From a checkpoint of a small mixture-of-experts model trained on Wikipedia: 13M parameters.
Below are experts of layer 7 (counted from 0) of a mixture-of-experts language model. Rows are named router (the router's row for the expert), gate (a neuron's input weights, with its number), up (a neuron's input weights, with its number) and show model dimensions 0-191. Each number is 50 + 10 x the weight over its row's rms, rounded and kept within 0 to 99.
After each expert's rows: "mostly gets" lists some tokens that are sent to it at least half of the time. This comes from a sample of Wikipedia text that the model never trained on.

# expert 9
router:48 51 47 29 50 59 53 50 56 52 60 54 73 42 48 52 42 44 49 55 63 50 37 50 63 39 39 54 50 52 41 55 62 77 54 59 57 54 51 45 82 72 52 48 31 58 40 62 46 47 58 65 39 49 56 47 45 65 58 49 49 64 48 61 50 41 57 51 65 71 56 58 44 47 57 51 45 61 50 41 41 40 48 54 45 40 58 55 67 53 40 43 40 69 56 43 58 70 47 42 31 32 61 49 33 41 54 29 58 38 44 36 50 59 32 67 50 54 43 49 57 72 41 40 57 55 66 44 45 46 50 55 45 54 51 51 53 48 53 68 55 52 37 51 50 53 51 49 40 66 48 39 46 29 66 53 60 55 50 39 52 62 41 36 50 55 40 40 57 47 34 75 47 53 43 58 44 55 69 55 33 57 45 31 60 48 47 51 38 53 44 41
gate0:44 26 57 54 41 40 48 37 47 41 62 45 43 41 49 42 51 61 43 60 48 57 42 48 53 48 56 47 44 59 43 40 52 58 50 65 57 44 40 52 66 64 49 36 50 45 53 55 57 63 55 53 50 57 68 42 38 43 47 46 42 61 48 57 55 44 54 52 54 60 47 56 49 44 40 55 52 55 44 57 40 77 44 62 34 42 44 50 73 62 64 44 54 31 42 42 27 73 52 39 57 34 44 21 40 42 52 50 37 47 41 32 36 36 60 46 56 52 48 49 53 38 63 50 67 50 52 54 53 39 62 54 39 65 55 45 52 47 61 56 50 59 47 56 40 47 57 26 57 40 50 53 31 39 57 55 66 49 28 60 44 68 66 62 64 40 55 61 52 64 43 78 52 46 39 56 53 54 44 66 46 64 51 64 47 39 59 66 49 55 44 50
up0:29 61 58 61 41 48 63 45 57 47 60 46 50 34 64 32 39 58 58 52 50 55 66 33 40 44 42 42 51 45 57 53 55 35 49 47 44 60 54 47 36 48 52 54 59 67 44 59 41 60 41 38 62 39 19 45 59 45 37 41 40 48 50 52 45 51 39 50 48 42 58 52 39 51 41 34 52 39 51 44 51 54 51 50 64 66 59 45 60 48 56 45 48 44 51 51 63 42 57 52 66 39 42 66 64 49 47 52 64 43 50 55 44 36 51 57 67 65 39 47 43 43 64 57 53 52 49 60 54 40 46 39 59 45 71 49 62 43 57 56 59 63 59 53 40 54 75 53 52 40 46 67 47 74 52 38 61 49 52 56 37 57 34 36 37 68 66 27 38 34 50 56 66 54 56 63 27 38 59 36 41 47 62 68 48 52 54 54 55 60 71 58
mostly gets: " character", "tern", " player", " method", " process", "tr"

# expert 31
router:62 40 53 32 58 68 76 55 57 52 59 55 59 43 41 54 54 49 42 39 51 41 60 62 65 38 63 55 51 46 44 52 36 69 47 72 49 60 42 44 61 58 52 47 33 46 59 51 32 34 49 51 56 27 52 50 45 53 42 69 44 61 53 55 57 45 35 52 64 55 46 50 45 54 58 41 31 53 57 36 48 46 54 40 47 39 40 47 63 41 37 52 47 56 44 49 50 55 51 25 33 34 61 43 49 53 56 37 53 49 38 66 51 53 46 52 53 70 54 41 35 65 51 57 55 47 64 39 64 58 49 50 81 38 45 31 51 50 49 68 62 51 42 51 55 51 35 62 32 58 54 51 42 43 64 55 46 63 64 48 44 64 29 31 50 33 48 40 57 54 41 62 48 56 55 45 45 51 55 52 48 47 60 28 59 44 49 35 49 64 54 48
gate0:42 61 56 54 60 56 40 28 38 58 44 46 32 25 45 39 34 53 54 43 43 46 49 46 52 29 66 52 37 47 52 46 43 52 53 53 34 45 58 47 55 40 50 53 45 46 59 66 53 42 41 49 39 41 39 36 66 71 61 45 51 47 57 65 61 33 35 47 45 54 48 46 54 60 49 56 51 41 53 64 55 39 58 47 69 59 65 55 63 65 55 63 51 54 68 68 43 55 62 60 53 43 55 45 52 61 49 53 41 48 61 37 29 54 60 40 59 65 45 53 42 45 54 40 53 46 56 43 40 56 53 36 53 45 38 55 38 60 81 51 55 40 41 41 78 53 52 34 53 53 42 57 49 47 52 47 52 64 49 60 45 38 43 42 63 45 64 50 65 32 45 57 40 49 62 48 70 50 55 43 41 27 56 41 43 40 30 40 46 43 51 67
up0:55 41 59 75 61 52 65 47 35 57 38 44 54 53 47 38 58 66 35 53 42 52 59 47 58 61 27 61 47 42 55 44 63 46 50 39 49 74 57 52 39 34 56 46 54 36 43 34 45 52 21 55 44 49 26 45 47 64 41 57 60 49 46 48 54 42 37 44 24 52 32 47 57 51 55 38 59 45 42 40 46 51 39 41 51 44 51 47 59 36 48 45 40 38 45 63 38 27 80 44 52 47 49 57 47 51 59 51 48 48 52 49 75 54 67 55 43 56 47 42 61 74 41 47 51 48 32 59 55 36 55 72 41 46 62 46 55 43 61 46 41 45 37 46 50 62 69 67 42 55 55 45 62 51 47 47 61 52 63 56 49 64 62 42 50 41 47 49 38 46 59 59 57 36 50 43 45 49 31 53 64 54 43 56 51 48 53 53 49 57 51 37
mostly gets: "pos", "ect", "See", " Succeed", "cr", "let"

# expert 24
router:49 65 56 53 44 44 41 33 28 52 52 58 59 71 46 40 58 39 62 56 42 56 40 64 41 62 44 58 43 47 63 59 38 52 43 45 54 44 41 66 47 45 46 36 75 25 33 52 41 53 51 50 39 67 25 43 68 43 44 51 58 55 48 56 54 47 50 61 37 33 68 52 48 62 72 51 63 44 43 54 43 60 41 55 33 45 62 41 45 53 47 61 56 37 47 52 44 53 40 68 67 49 26 33 35 54 42 66 39 46 47 51 46 39 59 39 49 70 49 53 33 50 52 54 44 51 39 45 51 61 44 59 55 57 45 51 38 62 62 47 43 53 45 58 44 51 64 50 53 42 33 49 56 52 62 40 65 40 38 48 59 34 56 53 53 41 54 49 49 64 41 37 32 40 47 59 44 61 55 23 43 62 45 45 62 46 57 50 47 52 42 53
gate0:58 50 41 51 52 64 54 44 57 41 49 67 53 58 37 55 36 41 57 48 47 72 55 45 53 57 42 68 56 54 37 43 70 61 65 39 46 44 44 52 47 60 63 50 68 47 61 44 66 48 58 64 49 52 50 50 50 50 47 61 61 57 49 72 43 26 32 56 59 54 55 41 40 61 69 30 61 56 44 48 52 67 49 31 55 60 62 46 36 69 52 48 61 64 56 51 47 58 43 32 48 47 43 47 63 49 45 29 52 53 58 55 46 39 41 49 43 56 37 64 54 45 47 59 42 52 47 32 45 37 52 59 45 49 43 35 52 40 49 51 52 57 56 53 52 60 55 32 51 53 43 41 24 47 48 47 64 46 47 48 57 28 69 35 59 36 46 53 60 42 56 41 46 60 32 58 55 50 51 67 66 59 47 53 53 30 79 48 54 64 41 42
up0:56 56 55 48 68 36 69 54 50 42 67 48 44 33 42 50 69 31 47 31 54 54 58 53 47 44 51 33 53 57 54 34 61 56 52 35 46 46 57 67 43 59 50 34 53 44 54 58 35 60 46 30 57 51 50 37 45 45 43 52 37 52 46 54 58 42 41 59 55 55 62 47 43 51 45 56 53 55 53 64 50 47 25 59 68 42 48 52 59 53 49 42 45 58 28 62 59 56 50 49 45 38 66 33 64 53 70 56 58 70 56 67 44 42 58 56 47 43 31 61 25 63 50 52 49 46 48 27 47 42 40 41 42 50 53 29 51 49 37 42 52 48 42 48 56 63 48 38 36 50 42 73 51 55 46 56 46 24 40 35 54 38 34 45 53 40 37 36 42 51 65 48 61 46 58 59 46 56 61 30 44 41 53 50 51 51 53 45 45 48 68 51
mostly gets: " born", " Preced", " Born", " served", "On", " producer"

# expert 21
router:59 55 55 52 48 55 52 64 25 41 57 58 49 39 57 60 45 53 42 58 49 43 50 53 37 50 27 48 67 43 51 62 53 51 59 41 43 58 46 39 40 49 27 44 59 49 58 41 60 35 41 49 49 57 74 66 52 35 47 36 60 49 56 61 50 45 67 61 43 51 57 51 36 41 46 43 53 44 52 60 53 61 69 39 56 70 26 58 51 41 39 45 34 39 55 67 49 34 56 57 66 68 43 44 37 55 50 52 37 50 43 55 47 25 51 56 32 39 43 50 47 37 57 50 52 50 44 56 49 55 67 69 63 54 37 52 54 60 52 51 43 60 38 30 50 42 56 40 41 50 32 45 44 70 40 43 60 45 60 35 58 54 56 64 44 36 52 62 46 58 51 60 27 37 27 52 44 56 48 52 48 48 46 70 50 44 60 47 47 36 51 46
gate0:44 55 51 25 45 47 46 53 50 46 58 48 41 31 31 45 56 62 48 55 59 50 51 43 45 59 36 41 53 64 60 44 52 59 57 31 62 57 68 63 44 70 36 41 49 50 33 54 56 35 46 56 43 45 54 55 51 68 76 61 41 61 40 64 35 57 52 56 60 43 56 61 52 48 58 52 48 46 33 65 62 53 57 64 41 44 36 32 52 51 44 57 46 39 55 42 56 48 64 36 35 42 40 47 47 60 27 36 34 58 55 41 56 57 36 50 74 64 53 54 50 34 47 40 36 56 58 50 60 48 63 66 38 57 32 38 33 44 54 41 39 56 52 68 48 46 52 39 55 57 55 64 54 49 42 38 31 61 51 52 60 56 45 59 63 45 43 42 41 46 50 56 51 53 72 47 38 69 44 54 46 34 57 62 41 63 49 50 54 53 45 38
up0:52 59 44 43 64 54 48 41 59 51 36 61 42 59 45 50 56 52 43 58 36 65 42 53 45 50 37 51 32 57 42 46 48 52 41 59 58 42 64 59 54 55 45 53 65 41 45 56 52 58 66 47 65 59 63 46 48 39 42 59 54 49 59 55 60 62 46 65 52 58 48 49 60 46 59 37 60 41 37 42 40 51 64 60 29 60 37 54 59 39 56 27 76 54 32 52 54 35 39 67 61 54 79 46 39 42 67 53 58 32 47 45 48 53 55 44 54 47 62 61 53 52 50 36 48 55 58 46 51 51 62 50 52 51 64 32 58 67 50 42 35 52 52 61 61 54 63 61 43 37 32 49 48 58 31 49 50 57 53 65 40 40 37 62 74 60 79 60 38 53 57 42 39 52 45 60 54 61 67 67 48 41 58 38 52 68 58 42 48 52 48 45
mostly gets: " of", " the", " for", " from", " their", " with"

# expert 23
router:51 53 54 65 49 47 60 44 45 52 46 64 46 71 41 52 51 45 50 49 50 60 57 45 47 38 55 30 41 38 62 54 55 55 43 73 42 51 58 70 55 60 26 56 47 65 65 43 54 60 59 57 72 49 46 47 59 51 56 43 65 37 39 60 55 52 52 30 47 60 61 70 60 44 51 53 54 18 59 53 51 54 51 53 43 36 63 40 49 51 61 67 47 58 55 57 63 55 66 40 39 43 43 59 57 56 48 64 58 45 48 37 68 60 28 52 44 49 36 28 59 43 51 48 45 43 54 74 59 53 41 56 56 52 55 50 63 59 31 57 52 43 47 49 47 56 39 69 33 39 54 64 56 36 34 68 56 53 50 56 60 45 49 60 43 48 49 58 61 43 43 38 40 47 40 61 75 42 44 52 48 58 43 59 36 45 46 61 41 51 60 45
gate0:64 53 51 50 64 48 44 65 46 32 38 46 53 59 70 41 49 51 39 64 54 44 60 54 47 34 46 22 54 39 48 41 53 54 62 57 32 53 64 60 43 65 64 56 55 42 53 54 61 50 48 54 57 55 76 50 49 35 60 49 62 42 61 48 53 57 56 59 38 55 49 44 70 60 58 57 49 42 61 44 52 60 58 45 62 46 57 44 45 69 60 50 27 61 43 51 58 46 54 48 41 57 37 33 58 63 50 58 51 39 64 51 55 54 26 51 48 46 33 44 49 41 46 43 46 50 57 45 52 70 54 53 45 65 54 28 39 44 58 60 59 32 45 62 54 55 46 48 44 36 45 47 50 39 41 56 41 53 54 48 67 57 52 44 28 42 43 62 44 36 44 53 49 54 46 30 52 56 37 69 47 54 54 60 27 71 45 34 55 48 40 23
up0:60 58 47 25 65 59 40 40 45 52 47 45 52 42 51 58 47 52 43 68 45 58 63 49 48 50 59 53 57 51 36 39 61 44 52 71 44 45 74 50 55 54 46 49 53 58 38 41 45 57 47 53 33 49 49 61 49 53 38 48 36 26 56 37 33 44 45 60 39 39 52 48 51 38 59 60 49 68 35 53 59 53 50 28 41 44 63 67 44 46 29 54 28 35 43 42 49 42 33 53 51 55 55 42 26 38 59 37 48 49 54 47 40 51 58 44 42 53 42 56 38 46 38 54 41 33 51 46 56 56 43 51 43 50 62 64 24 54 54 59 40 52 44 51 62 48 54 45 45 58 37 40 57 43 47 78 54 48 44 52 54 44 63 51 44 62 57 55 48 58 43 45 36 53 50 39 48 55 51 81 67 43 52 43 31 59 55 50 49 54 82 50
mostly gets: " Total", " Date", " Succeed", " Preced", "|---|---|", "Career"